config = dict(
    balance_bias=True,
    init_std_router=0.035,
    n_head=10,
    vocab_size=32000,
    init_std_qkv=0.0211,
    init_std_o=0.00399,
    beta2=0.99,
    dataset='wikipedia_en',
)
Below are experts of layer 3 (counted from 0) of a mixture-of-experts language model. Rows are named router (the router's row for the expert), down (a neuron's output weights, with its number) and show model dimensions 384-511. Each number is 500 + 50 x the weight over its row's rms, rounded and kept within 0 to 999. Numbers have three digits each.
After each expert's rows: a language model's description of what the expert responds to. This comes from a sample of Wikipedia text that the model never trained on.

# expert 39
router:447481577490448655573594575491520485480527487516554477472525494494505481515562577457491409500499531542496469486388530469482561474468495536479491527462544439517511524505504436582555439500542546507516537463546561501552471519447500436486485516390464485427446506443471524561526550509500406491471481504535502375619526519510489486500555610492416531487519425493491387480555530577529502495488
down0:510403543558461535537472448512573423486475479473488605445395411468515569454475535455565483483479531446522487487518467490485491509410658498526520522468540462459460552513529532515462450436429557513501502515499446622471589503476500529452520473467514455611478476473565456518465483519470437482598490494521474505478476499563506526569553536496440476471497548505497487383492534455488425457520
down1:481587477532545498419498542484542505537431493555460551547462508407538463583551541503474445433505563478554482511484610493541502518542457586507454489447538503488527474494551543426517468433404357448558517458519504533549513422521637476440519418492446526409510558535569450471489637519529474464565518494529506500445468453458468481489494509533613456469444521471491540521472546467489571509549
down2:515436522510561506555456648620557464503555512533486485459511511489531564497573520472438537494562516532474472436522527506469479526527566470441457468608405460543410513434507569494489523453551475557497559518551513495501560497469433504558533406513516503386559502555487544450472553488544449548501479551507549434486430512445456505576469443478534448529488553449524451500453497471577542613399
down3:479577449454483538494517581512530478577438494562453490443408472501528518453492527530488378542503621508509514531478485543419501455465551597445504476482479493563505509575566532576448487449507570497535535482514492527444453469447535447482480533423526497419539458524531528510499429490463497535553498525471497503519594544526541470530496533449512548592502458514484494423544545494624472480555
down4:464531434482515543536538523407489532554483514568532543481500466420512617486535489432401463544503594521486505448524505498491514450460415518466540407428515415577472521490516451547422580473583503508442522514497480492542455526454580424519579498493461596351518511548457511545514458517478452475484473585522447477508482529559495429566537671441418528596516455461491553362512500582478572429504
down5:513397539494557474506465501432415476539567518465583463460470516541528448477494466504445597414506516460496477492499606566547546486503453387503406566563421481521500468426522513461469466497558576462461598501521464540556484493449462519489461483477524531279514456475583595479451491484532416572550449555479486493481530504556515564599468542517445439420433507486398496524501483548591469541566
down6:418538441470540527531510515529460508469553465439579482459581530502481496437528555508394482344518457560445488439531361558461524606439427508397508542450481529470507609517471514460579481554510656466559578532489503402484444477453530545570525453477478511525569545475509648549406504520548417565504497473375421487512517484526433502565484548436546537431509441614528568473526436638525556464627
Description: Numeric tokens and digit pieces in tables, statistics, scores and coordinates, e.g. 0, 3, 83, .478, 1:48.73.

# expert 25
router:521446550548416613520616482508574545437500451589461532565518527515499483419461573409470491544475534537538472547459516420485556445461448549542486623449502488551496545493539471504517476531510417478491545478660471506467391496447444386470483586430480535504422476398498588492471500516470490577514465479473527403565545481469472476504614488483460482541459476450478567461604503494556480437440
down0:420484541571527437498579469489410517433504517513621508441568499504562427420536488553478516545389437534541506485513449477526444466493543516543444516504476464467590593493373566466518480504518415525475614529545476526619455473420405574486490521476483416484546572488569527556475545512518448603435550469482502491537448520468605525375527481459424461397458524556523474471505457586471396411526
down1:573574441464490511424428509520527528582488531569482537485466444537529488545517450527442445510494527479568530430454479561559608452441496528557509515429552541502431476555435513599564483484442500451494423494481507419500458444449472533451484475563488484451494401455513457538612498485510538491503430509552476509494553405495475392537493508541495519513525421430531436495528525596523490427535
down2:465455460462578477462451530479570493421484418390413495527493453516446466577525491546527429506598507459594487466309401477546516493498558540503537499471476597527489531507578506439533545431543565500497576591458508441590547529439466530574444472503458506451490512494507477449508485475539584560383440456528615534440565515437541450465517474458566465595488626529391496593482538410501579554526
down3:534551561536433525497526546486436443464481513476431556504442504497501552476516500500623439469489418530465464461426544559546449379494449553530555454466456563536529535460628599467497513548493487514492446511501512504539509506388506480535559520537456492492548530553534502423578522539476459635489568537463609609511571494512569538449419466444416404463596606433461434538481486522498565468520
down4:516511464479512495495459518390517516494429521434460444543537423404483525564541578482377539526489450551571600421556588514523465485497475557439471458458488495588433405419489524504450498473521481422454508548450447421529518476425522405579479456498538476536549568423568479450511520515434508467462591496575532556519483509442493544538502545552504487504457496499523467499579478572425566425591
down5:469520514477525501517504540442516527455599518390572413421572516521463540520479618509518529441492431466425539551441447487474435499514516453401569538427512522478552464479582533522554466511514358495550429496532525474575639543503484473607439478492440548492508504529544491474432501499442550462571481507575494505548468553594589542499546414595534510486474509484556516497597553487435554477584
down6:561498501405581637452503539500504474509513566474493553546491460427526487447474547495591430450567536485549482535546504518503478476568555488526508493463553462488503457493572420542436474472412514452459567492539501534598457552501550561500503497560465440427481569535415493526495488490600413416436494437504586498492484519523528464546544443471449546546528411465493510552523553419509539472487
Description: Small numbers and counting words after as, of, for or a table bar, such as one, 4, 10, plus articles a, an and to.

# expert 47
router:450465644489491568567574488569547604540533476427485498507488509526526466414528492450513497578483589468420464574461540468561535467504478474567509560412525540505606557571528492572581455458554440436459510488469638451441457530470467445456515494421471509598465503462594489455492435466474423529535527496459477466469530489498506490477562479574415519572453480528518462505558470521526470497482
down0:485382492455480488436562538502527456421486544485497568447483445401511596434455429518536511519431476525478592475469594504441466497501531436548532498407441571501490534466494598528462516516486477505490498499557450518590453494533470568440508499568461544529506594567379554619521521475526507451619522559532468576631503509445548465516529456463484432520558569551489548444490458506456467541441
down1:534512469425509506422509503395479441459433517468518482452539500495466442483479521512545494564487549533479569508531526487489427440514607544495525502456449473578518447585536529595495520380498474440436563588560463551481498508416487544608554535443502478470534533518530518515450533395429551481433504569507477486499477424474492365578419469391485507478483524509573467537572576502377567484338
down2:583485533523482452461468611551444542455443555450359540476430446516457432520495484443445481598482488464506605596492548468479537519477511534503510506505463524573523501536553446593587569448532582549484540571445563560514506498547536497543505433477470522533474563458530491514487440504441498425520542528464529584474510490666438438433486494508564479594524510543548565472459446462446426498466
down3:555522454535576536494511523444513497492476491515425470506495516508497461541511467478632468498534484531431492483422448530494483470452580468502479572563504485497491533447443583414451489562498502562559565532519478523532526505510497505482500458474498487553543535528532563488429476499411452475507468459501472500583521506492543499550450456542459386480448579466563585477578503421559431511600
down4:468622498546475557464517536496548444397520482542533468530459430535511455481475513463538455460535501547551461561538440538501503510505459411562513491524496361529465490510479501525592519503492524496629537518449469495522445492551530452539471498604483533477477479496526580520487588480503523468493519492549433523469507566393386432522604602425524522437492546444539536485591528489508401489524
down5:586550443536490524525501531482488435633470524419519643493455527452494528536385412549457529515484560508457498514510557509479584467456450534540543503434496556502556510573483482468416534467550500457458564462440442482500471442519568486534495467519539442619454461519514540558547493511520472493455470453459474519490447538555465532551552517495532606523459480554579492523544472519515482556571
down6:508589427471482490416444533566481449482468551477577436455441534425485523484477468393501468453578513526471587448459592474497495532474567500499437529561451497467473502527485576554550555521553562497487553470466505515555452548428559519485511592530565572444591493531490511521520423496547533475493474521527452529540495451658560461509504523530581475453504537516553449373451482468569502538478
Description: Function words linking phrases: and, the, which, or, &, where, such, especially "and" joining noun pairs in names and lists.

# expert 20
router:496460504484513544556486475450569548501515468485446488491513557452539398432506495506502524483499540563513513612512595460591608446488463534575531560528486477455460557591457561552509495479521442491406464534456498516412399493451511428511437490481461558496398480477620458402464475409494537469491479567412408442494611490420540482466587460531577456502460471444435507501562502507513549442468
down0:538464509492400437561515492444476461721589551497519532544487463489560520524455475516537418512498491447488505487446507504439381498554524539491506462478497440548592464475500423547596527407496467475559515547479543543431451515550514518393416577542438573572582524490551517534497420485607552467517480521498515472494466447490478502494527451561548509568417416469594540538507468474510452544439
down1:536569478485443426512612440619453516533508513427471484484421434544528629547507400487509389478479495482442447480428422410450570543537450468524475470492537513478412542528460478515432459514533488453517477571546565584453563456445451555432487445511579516562545413501428540549513494462536515517483579477533521542496539448579419465490536497492453458548496470586509491441512530544566450603496
down2:524424549484463437453510489525510523604577531480419476481478531553503518469491491461561436506422473460499509526452383484440517561420531542478469611405507525517439429614608429456496483553531518489491459487453503518538553515415494607439554490530564490492554425552403519496517444470500432476476549491469546478512485519511454483541455584473569587497571508534414489507506436558523491525441
down3:519563437487552528547500491469508550655454542501563550483452520484477532482581515522553521483496456439479526537470528464490474457492525475541564536519432508481497462484489543515502498526397501524499493516536501498436525484586480469526499545541442504262551481416606565510472556517544488490422484527516544487447502556491558481413564536508687514491491452572521531506495513508480572478514
down4:489349596571557556486495571518447499453451537570472551489487588648596449590546493463540505496440540434539533455553486586489481521485613481435406542463490551528570532446401539456492429581552549509553540477494438483494477605475508507569418448444415523523497441490512493479504557437513522511457564508605554444526516490550471435504603507554492388489507439474507572450553456517609494546421
down5:518515527455411505549502498534427566384405506624402476576431464511506514456560408481457575455494464399548498496365458523550534488528410539571511528490525544525495486560511454513465383456559521547533436534508585516430406504558602519500498436517574552589518500437406490425563512483532479493438521537560544382608539494512455573508485513454485524433471451545474416535508550426545487502483
down6:489482472565549481517479511469476549577561545415493597439503485503476590507505558475549493545492487492599496548390516530547364430473523477505458546488421549468554451501474526576460368490547465551508465595547456544485498504446511520522581429496495465522465475575473398412481464572480485481507477457549459537468562484428564521464533483481455509413510566553532535549554515552420449417423
Description: The definite article the within sentences, and the == or === signs closing section headings such as History, Personnel, Honours.

# expert 19
router:585403563484437555517526424513587448312481512528518433477468538581455422462509493561538391500499586549513442579523537486531560422482508528580488564481588490424530556530538475394452525561448399513561483543564569419510463506427431444547417529568462604516487467430467536453522497473508471525523503469502463457615528451486551478455431469533559454578478448476528554524618427402538534594476
down0:477497518492506555445483504478525489492488414530503601416539486503603443472430486387447387502490526408479412569469510512489517510530454539575565508528551408581462528448431461522458528534535526485495519553450448536459446515548457473498458395430438474539456524443383523608588490481533499590473436487476396438465545471519467488521437542563473484588469536573508478522577420599530537511477
down1:557472485439530512519537478551447455471565408419502556509609495507502512596560565491495428458432506438536444583518528396423530390500395406474482531543513587526555397495443562533535406454490504525542497471542479505503525489500573534503452596504502507551544415481528428558436538518593506461570502475573513409594495615556496419492526519486530598483517453504532569489515460513469495475375
down2:539486426513440505562506513498473487429487414510520470459454511468480555506541550485456436592421463557497444444494541607396566480571570477516479511452486574491545476518469499575585470450485403430518447537423558474491488456533552427537475433469504486546497479422531521566539460553493473490586509462542458490378481492507432556453500466499435524493550476536532506531512483549563424398561
down3:525547539432515502549511516373535514410510506478508530540480485526567502507471522436436510549497492491519456488553440420530497470513417545427550474501545551495529584541610539500480530496544471524501479511484491518509559485419517517499489563616503525332508503579482531462498518435490490469558600438459515567510498506454559506537367476488501487466529428424414532463473564478491564441556
down4:415439458491498562556450480549474463527515535464537561467526586456549503486434420555467557534411445503535589469462528509460519516419436560446452567534475408536437552580469506529510459527546531538480570442500502557473470463570457458446582457465508564518454533557500553538484598541551470521567467567450469514492440523441520520478569474487435566431519447468574556443542507501388416519453
down5:415543492448526490526529559536516537535488471539518534394394467470549527506462526475445465445458577503488502570506534509398511585530522596539500511458537414449515460558484505560554540531504404477569607496500496652479526474458538445533409480366516502433543540602467500472465550460574473576519403618498518505484517465541512480493541565476571574542468507481603402440466524590445476479505
down6:385423456509411471539516585476420576449431543472466513549576464472501478517580495532474467429482496499590530474451440563432463439520453442499475498552475571426444487470449471459503569528410661441534645482558530441554504500536497487534572517517513518484450493524525560595451460540459515472455464536477488616572450559494492528463434500560518524547464425480436508465572483484490536499466
Description: Ordinary lowercase nouns and adjectives in running prose after and/of/was, e.g. life, water, political, rock, "grew up", "took place".

# expert 18
router:511431466497369566518518541471555526317477451536500417518558468536487490495489567507466521572484515470440498544549524444571560447492569529609498516398550454535497557571511588496396511548534440521468498505529520471482520550502435498523460592483459504509405483507545539579547521527461438480472499532460487447579490466475537453537529432508502439408392477416483547529591486488498504498489
down0:432484556482589537560440520439567520665500509460443418515552567435540488500523576414571492487523436503481494524518519479513519536509556517465440495552508545502561514524607461440558507447554366555420456432506629491487533497500592497481506551454444449636490538411564487531525491551513485507440566426544550464486567546438491551417450601476544546526501497471447503528428460479495482495498
down1:507563573494502443466462517507552534440494486495460520480416476514589523495540561474527437415423510429523510541488486533475495497443496538437420549492584523572547496512536458515430519476528470519438536388536608562470557436515546559476515498503545499412507566545485433521530402550425527479484483504379530535473499492507402491548442415471426554459578505498501531497566507468497586505533
down2:426431516457366567573419528482496517446489427584332471511542534394541563553502591481463560482530457555499543578549572498566447527544490463594452484477432509519557535560523486425465530524469470610428396507561525482385542491542528502435473589543523454535497459510485467486551391444506510536525549543584620516504501507504515454508619511481465481591503490588573547520542506546500475396526
down3:462526508428520536496487541495525533588484518479506512586450448444452545510534425407488419570524521472483495422597453513529541492590537479432469533470440494562527441497476483425545449490494532505455449468547520505594516567521569538611532482499587518617584440520573608529438491518445469426467410512502447492495474562434507531447447503455520498490589534492477522480480444478566594449499
down4:487562400584559509521498592447549591405549467546465531520477494580468502518502519616433494448573514540503521581562424577606587480471477486526532500507595516479436438597436577406502460537482499490535437430521425502543530491545443452439550493538444504302440466498509443572479509487464449519483438540402579431469530448567508519552457440523437540480440434562559461472460494456550483536467
down5:485540523549533542487586498524411507571528447503439572544479506541499559535564602493568512580502584428467556473462509566478585583534477552525534537520415474518506532527571609455543507510590516458522531558502484399490568552525559520604557550516528461427538498449497541598434505533521447560486543466501378545488474437591498510488502504430488474634523476517436533515524456535492425530549
down6:522532541463516513493584576535471478524457510515423453510565492530521483472560503541419480542520499528547522508515546474515461547471439436454422471605495498537541468465550562487554508485398498443472430444525495563489524525533437447544470471436565470416514503507485495450404483475514475437540572472513501391439486464476466506492510471543516493419511564439561524594408420481615450536563
Description: Single capital letters or first syllables beginning proper names after a dash, comma or pipe, such as K, P, Wu, Bre.

# expert 46
router:488526517444516593664548549491472607428531466465428496485572476508484431448467579512503517483468545522473484551470493458545551431475473537539506490496485460526560541472580579466494456432469439472561545597562609405506468575479499469490500525533523541496538463505530523531493488441571478434455505578483405438552492466424592451534599432500444435537444486502552484435561495482526485483490
down0:563615513431583532477517510532539456439498492537539539485519517581439555501590545438436489516528507498456516451509564483462424548486472550553484492499545578489618446396480555524542558490483479524514608520541481451507455439460499547513577494545586559529513525580622465522525475533500412496517478555442487517546528521503413549486495449465440583442541568401503558446541454453532417523518
down1:491572545532549601434553451533503509488490546495546436539471515489488567486497501551527551551483459406519439422526523474602511532503443548510522555558510467458514438439474556515444544505457434458583528508498460589467522469494464493551529480478517525487512592534452564514511613499395490511480503576461527573465467413457467522483444471345541554467501568498509478434560560516479520552362
down2:564439539593559559490508583427532600473425475466588537567578635461578473451454547439427537465430424486514488567539561509495482507434482483507509498367462405486511533463497490526468495446497505482486516579549480484530496460557461448401562469477581544530546455531448561540477441462502503523456422551470558489457484445494504413592466540512502404539556502545412472409493550486573495500482
down3:522496529514557507592505562491589470598526550518526544469516604498450513470525501496529466519528526465551499544442551513469465525518457559524533440504506555493416537519403453489525546519508598442513403458463531547499534643543446582542479473406451467401497403406503533588591511510432443519520472477555543498485495476564459460493523449467506513403495462489615457475483516456507606431493
down4:418549516482457478628593497466481492538528491552423413494408487522533416529479550478535478537540537456482387509484490446572485531474570478483571537462521474483518521392579555400481444514541496481481540392504438471452467565527535412498520532499536460456510454528429629473485415511558507512462451465442428426426483485526467519609498557442477381465487488533564543490502439488546585456534
down5:392550468419526574536413434449529478565414494587567536503556463546498511464583470536545484503556487496454584474510425627461488561556484573549539502466506524542472493420433564500486535556533488483548505609502510571457500487527435458573596479504465512622560514529434589480471549487515527426509447506488502477492517506515530532529512400467509592598479542442496516532427442508558468559561
down6:546476553537534596473447454511457497519492492450447547515419463421591547499572511605495413516514451454568546571514480465417454435534512486519441542504510443511521428641563521500507493499505453486426565551459418550405477396556523545475493576467426517657538532494440514561478474531467500532410603518524467519471522520429478508394493577440473591553467453471573503421535466496498492477485
Description: First syllables of personal or foreign names and words, often after other names, such as Pan, Ha, Bo, Ali, Shin.

# expert 2
router:485394531448511545550510454538555489426470478480558445524551500527497422442496473462509420475466523603541464551470537502544621476415463592555548455477508514445466552521569508480533528482405500529453509558530560445512420518524507458452449542538457574513498439517485466417504478448581501400518557605458477431573537488422653443486532508555545445590529408451534488514518540436426535496482
down0:476509483534388448547528488436543462436473502487531484468480529538472565390547448485484583505494445492498553482597503613506481554507426495535476584451470466526603518500589486449476578482510429511531467473499492420487463456471511446496572535498492524490452492541476547522524543457487557531468591439406573501549464480465506435472500440534515522553633571519400592499461457478543410508500
down1:582460449477535464495455469519475475517470514566489453555498437532477446587470525558531434493492520514528484534496531495508518540556470487536517444459438598439441477620504456521403530518478680534410467523471525495526512523451595586520451571499468466513503452460491530490439402519454550448436444460567539522442444588533459582483457564401499557519469461518549553652541434492494505488467
down2:455488517480505543561558612466494468531646557528389566507526553465463500488525453507502527557523426488469439511546469434508528513459509459557479520533550500597496494505560527466563462515479533466409471499426519514473482486575439499469552511595488514475575585523556586469417564462453446493541500494554467590468547490474537419435560479446438534421477456543487503488453556507556359529493
down3:425549482448530464470452431595569513469505517588462570494548556538525485553537480486405424529494500466489530541524419446534423455577516476499558507496503557413493454579498504525531429544510516516438481523523509593560507419516476546498539423502470495444558529503492490612501469555499511533475492491547495488537507477606486531491382567537519512494477423521425462480411526534472602405539
down4:447517551488555487567492453507534462476464582475455491528412595524535391485476528514491462403508537425487418509547561539518519556408487476498550459512439552504508503560507478530475535592525530549490512486462528453480460514524549449539565495529511441441419471497457521565607516518513540427497487464460570564545471511574530472500559514411407516491421534472580463494423532586545577522491
down5:498531474489398478409553438513489466526528428553533486477509536549495512478424523499525462543449482538463535494501619453479456452570549413643471516477613491417596553491581460526501474520549441514474572509479411547480487416496458492482539502569512479544545476553551562456450398494504475430467538452524474479420437447528439583450528481509397506404458550488434568486508432581592468391534
down6:508463487543538457524453467433525452412504498504423455539551490582511543565576554552522557499460464451499537505529490504498500564480555492506503483459462523525422438532469509484548465501487525505589465498539467497534533514548515525532547514540523461467476562509483498549481449390541487541535414463482504467511450532485569494537451486466618548497576508419584497522507547568522646598510
Description: Capitalized heads of organization and award names plus category nouns after modifiers, such as League, Award, University, Press, Museum, football.

# expert 5
router:533432656398497536568454451503472529487400538483526413487532483501496515448494525533512431440410481591519419567438511438568548507480508550527435527446521526493474554415510539466495384452556438413456559549515573480587435482439479469437432547484515612500453427386513491553491475438454500495499539550486575495486548493578467567517486487557497556518471455474530585521574396425514607512523
down0:468482505558501467600548483487518464450520545546491468579481530484461510575596553499469420568449426464517507425511537459427454501539445446503428516468479495497516531421580467547416559500523543594543467481506510514427491575532521546494460535530489504507398431551500550594502517514529490543488532486550433451536476553554463489564490500425493432475522508514485430500472468522475578483484
down1:560552545471427533444541456433490517499500515468473436482513411457598531438594452476515459467503459484537335479466552611395486505509465602487485488409440469521484461489515427498559514465486481585498579596455526517490447424484534514527572440614520512478503516540425530422534484485531530480532456438526509452541585486502440521523533505557611475530577496485555514545479448461492537580465
down2:474413503488486507428518466422489527450432499528445435524505489438553496583496557540494593499397506554538539533476540536473558526383543416471450510485487515487452532392335530534542497458452575434506536399493549488501442501484470494579530460455480547483460497489526425469467478419653576470532510554485465491507514461473512462492582586540571551456478591552595500433552449512485483517493
down3:467515477459517466492532550468493562490521536523518446572492526387488440516559477474418531553414462567517458507529473564544564423449546564473422516415553503533473508515460517399515503504454555504546538518502489568476473467498499571521457421548493429371511513493472508634505521462530450483449471518485477454348510563497484507425456575448479503500459468525570451453484457487462479549511
down4:474525488614464491510554502488465506452610507561606565479469489505491564514444477478377465480491451507534513524618612491556519501485484545558547476542458421506554477421601479451523536518478539527515429489483469532593472527552529570557504497518506441491459473510532482508435466562504451396514489464521601459516412478474542509484506435569381616436494507509460549480511415495503473516527
down5:577596480465444577460484493482492422476474457541398479574467471482502493585477514522495534353476428503542479539524429504573501484501461479501489567526444591560392461490437457546545484380518498432533452602486523521469500507496495442436485493528497579471403473448501521603475543471461475640498550591486423581529552531562477451500541441487383494553526498588473574430513508493430423458544
down6:530545522519391529527473508526558514397519488479504533565471605523500557429496482451440612488518536467491532571501488400488563534490571461470517450531507471621469563431507537415532574495482490509578484474525460434526606485399420496561424527553500413461553547459570475522559486495540434555451475516549500508432571425498455481558459369512466476579570574484359523535592487458473535567454
Description: Compass-direction words like north, eastern, northeastern, plus line breaks before headings, sentence periods, opening brackets and dashes in lists.

# expert 45
router:478403560528516496533460407536474499418517571489494446421520463495463493542444519453467470523517578564443532565462511395519536475488530493516505561480567499496426499526530499525471400518506495475465499488543553490470453537545466462561401505518472565488354493534546442388456548481548482539471535500563494400542554534426538448484570436551538473584433438490517455544585514456543508490574
down0:511599405501606451441420475540501545510479547422538481511585450519500420484532425521440493446569467494456466498486433551483477505517432489466443448430527564504468513505513525553497482525526559516428541534508583499523477547573459510506444567522474442463535482507496496457418486481489465544451464493429542519554585567494511550549494558523536437546473434552479482625436545437492569479572
down1:489496502479572528435633409499521445570526469485454506514578554470481585485541449573556591460544447554377556524376520507527487563441565582548448531560537589509479620498457434472438485551572479519488530511460482482427467511556484474518566492473530574517437550543641582406508472443528540442504516480493544509475473535546463453523579504490485399537498506507549407367393492531472375542510
down2:496466410498504509513522481466445517511538566582435445484475503452508579540553568558497443525536537546513514452603549541584480593466525549537488488636434574497477465412488468415547577582545442486429489469440578474493556492476494498516430540482464474608506478459516525492596468555465507431487526486488444540416499545546492491503549555552451509543582482465567619466366517562576465516434
down3:507487483503568485565519443541573455424442443564455545491506444522441536554483506524488530520468560482532426521482514489429488562541460462557433520526462533496477440373497452502493526518512489558519536470561446527531431486465639523463484477559581440500572548527566436518615443534549506397569527489549423491450520472499496499399567521497524463400506471426396573457409486506583453511481
down4:519528446508535486486484587558562543559515537484502494466565516500513564501507510485619478548465624482696446478533488512473493490613515549514459463523442583588505516508481466501467529584521570494428520477585450427499530512432500531486579473475630395578489571487590461541503461524501439532463578604519525559417482554580472547511478510429558488469548454446571409501452558486444604513519
down5:541495488622445544537439544528551446503564434585449547529509519504426552561534450448509497547501514504465412478498488508506526471448441499534505570572485555620483601490523460377524625523496559455583481533502547469457506391518584486478480570492494532616439471417483528528518451584488475395575541460503516493583477478607462529544508485471456495404477493517516532426436436497493412474468
down6:472559392419588490566575528541474554453462512528528569519483483407505457511523491489443529551494470455481556381509473558659376476479514492521558509563517519427542466553498450560542562541538443518465500441500500537486536446496487548458486519510495505575459536555455541579524526432524457495489570492395468527424525515479452501561519561507461516481535520542479452441566461498624496544469
Description: Second words and endings of proper names such as States, York, England, California, City, plus plural s, -man, and the word for.

# expert 26
router:543469550474496490598465491493578552442451491551423492496568513435465426505485515371562413530500495563495542527473566504480494474462486534498514589480483428548569577440493524497455480559525530468569496520565584431509445567457485525513446507398534568495495480452393493418470514518510496494493588549537442464490544442469518530497462475535484428465498461527443464460502575452576531445541
down0:437535491523574484498511506526399577751482536509508503479544512525517437516484517538577590518456580561555468529490562447502531582536504453477547655495513493487462502457468479522478539522560573526460482563558444460486464471437503428515492573474496451334469491508455464505491516422510505506526514608506432505529481479566482502533543449493467506476490488529566545456561512524465429482518
down1:527538427470452394464486555486479542699452558491573489511526477552427418495547594472513483537523525446481599559500513506507409491497588469459414506605451538528499411434499504472455515477467487486505434491606503500486524562485517403571550461487443461375496507471442503591357536535492412539550505466555466468487489498512491532593468527450441558509479472480614454540497503460588532512571
down2:430467449482481510551384551516474496416446515483437390447490567437496439451471605503522493515513402414508591483554489505551470506478471479455531494505486519449506535520503476552540531538487545355545493497475495561492482470644494524491537432505432574529501538517567554551468479463501501501565495516446511493567499438513428346445490548592473424485511537427517456589530431565487537487489
down3:500406470408549570466472418469467553414464509528488469504490434512558443576576456534642467462544536560596506618509424419452463517529425556454496413450502533464465490501565493431434530506436523456466513498582603550456452523388606522490471435405461538472511508494523522566470505480458468502528506449595424580519505507622472538514429500493503497494503631458446432480497512486456513524511
down4:558535539465534464552497513482510472532476497522513439510543465431469602494513416410533486442427466461492522547489523498538550461537518453498540455532448521495446504489465420503461463528535542510584484513527545445440424487535473449498476480468610560445478585487504386486526563533446488539538490491532461471470568560532495433485550465512599417549530559443457389544519512505445494564458
down5:459455570420475489443461487415528503499475581559427445583364533506553491460462497508523506361484370472526470528503443531522534496525469492469482520457478458438427487554542412466501504541554540575541447486492473468485371520405495468503399453537546462556376567515528522499450482413474530516489543509469502511491550548514450558470504441474470504554454459484501493484441457555540566576445
down6:439449423555508408432583479484423532412551472516577478552633456404435438571500507549507535513561529495475368453506437474556536528479495515556493526517544443498472542480439509484513467472428526496520581580494610549455538517529494428454512549514543452590508564491490486499542502565540604481535479401449468449491534511397478486487546480499612391497467495486500431512518527482409475550542
Description: Line breaks ending lines or headings, hyphens in compounds like 10-year or right-handed, apostrophes, and the number words two, three, four.

# expert 17
router:453522561458490514628559467529495573484532444493468418517577429535439455442426465521435493495481599544443559519453505465574591449471450499552535530513564478553514610412557512507513504423574400382496468514496582458515411467451507436492516446528501546517394443501505492456490457464409523542480593557546447429501510473430495474483523483519459469508419454509504577481486504410567508479497
down0:508551573477406481462468511530478448461478542491461464437471495570538513462531518497480454500402436456513387485467484502577580507544444492511463501505426491572534489495522473426548547555455498399520527568527595540403456482467415465543459507452496435574543544491530493401490407504540533471427501419544488555527460534516521509530505540421472433424493573471463566512479522514509558516428
down1:488522537488503445480472430423518459409461403546479518512450559535446422430506467451538560482434502536543526554476586522480528445508480556601547592488456504519508493530507485540615461528572587529476470465554524487465544506479501590479390465444505472518437497494497469461587539482506452565508522548562495472571390457501471502511527506548559419529476505503463528489511495532559429582482
down2:504542499512586331494614451464486546493470518491596583403445509477598500509442546546455526568502526510436498468533537525503507621525400514588430530528469525486477446505469624499487464438559489497500551538560484522484559514475465424541574576461523401527594483552479498376535511523557542448535559502539564594511493477581474549534418514570572462459539578467480477555463485488549480475471
down3:540519396561515490461400528473482485440446560543422470578435512558562631481518547552529527464430592464431436394496517491495503491504474518506540596454468466518549444533607522494551540571613516582453489486560446556601501566480405448459531506553516502465471491559497507446465507528505432539499512474509559579494506494481600433474596403498425432428421456497468551475471524526508481513511
down4:507484513551552521473498548447463551514526396503483578452496481493513472405534444434491407529413490479597466440477506511445499508555546543506604458503407538555507502480475398595461505439603418540525442482397496452447534491552527444499628531445480423395497470454522467502558475522498464483490433522477414571403501502544519467476496503521428507444512559450549465524532481497514534565535
down5:473455490535518376495517554456572455587452561476556509464532493472449380515534500410568505511541524517531540468517529565525569534463445544527517494496565477477552565481495492476430502452510557469519476480459491527477448522507502531498435563469458480331501470426507449543481480507497513547438457537553467479525499483527531479615495536497442476554443433512538412457532484443477544407461
down6:550493452525471504538448474457517472599555539515537539444536532536551479402578468431532464522521419601498447528504459469509484559507520511503462412554512430528589469547495437500469566514503523548453565451541503539488428458455407504375457531529473454501505538499557583515526468485503510566426523504558504538453573523554510577416552499522569413435485527576525448463447448559447471467493
Description: Tokens starting a new section or sentence: line breaks before headings, heading words like Reception or Postwar, He, His, However, On 3 July 2025.

# expert 7
router:522400554568441680491541432533543521400449481558428487504605484511472501465498583439521445470510531519432518570417473465503443512505606530569491538534476581617489527436570516529512537496517487500486512518541529528484514499572455546469461518511473565500368494472519521515452422484491501553480489501531478407581483534445519463526526545504443420470533380446521525447535453496493555445470
down0:491512616450543431504417477520536499492518504551418429511403472422551506467533506496548543543443447471560432436522454500631438524457453547573475548459450557478438504567550447501487453578461529444411511522506515462560479549426443566426472474431569460544599489508510510504501511541465459528451413439495488429495550470500481548524530448443445505496416455546452514578562580524546458442523
down1:513514513482551433492495379629510503405520474541490596502529379531531470395499468475465531469482551604493461476502432460513490606490447506481550413547532467418475568549527546481530457591488512530508445565450552512513520418460529463462619431380510461479539481461515452524518558492494503482508508534410498407545566427479490506574546462562549467523414430454471529584494456443497573487489
down2:540489521481531545415460503494490521501482564494428488504543614438471507511540507489471454518375459540414514541504548542560523486505500428428492506587555609543528475511472465563430526459464461445488590466578552492490526518461549394583563538551572505522459394574455552501476561483487421563490490568564403382469536563596507524444383442443505387460550486447421540474497458543531381544544
down3:373481447544482522520494478481471549444496554490490477453564459458560551534533610474514541478510534548555484468512468461574527482458507511391504492574519575459474533501372504433532512539497538520513567542527476474445518400445493425545440479475446516272439536500549546581616509437467427515481539503502477466511532537439612499533568505576385465547512519569586496491575520581486511468479
down4:607487521536469491410471574494530426518436501542493531466518487467531507573552432541512473455445506514493408541551575514469454517566440485522523509464401452514508360451500549502542418526501556486536498480482505412488510517479518462518562437505483473514475466528535503463531446589491422544552500514481460474517473520680479453486591496495585657504535490528478509455484559507503521555549
down5:537517544393585463472497448595555507460449497543599446494457391451458592451490502492480443505529581446442501529505520540464557455384497505454540519471544500496495533456555365603455526489461577563482515535485579571464515489468534475512492538544471451351518564514507508488550448509451579482559536523544517533478480597567493528461541522560487508519507487444434486517491625502489518490530
down6:515541534498480530531542491551577543372525456448429452563425485477460508535428469455568548488528504463394486398435587517488487436498618519526571428542469469517532447479464572447546535540608495488611456573464500489502565470477635520515527413594533495585539450507543565458597449516372474506386567531471607395490560466513541539484474534540612568495564617497415530511367545472472442497484
Description: Single-letter or short pieces ending or inside words, above all plural/verb "s" (Chiefs, juveniles, protects), also name fragments like Don, g.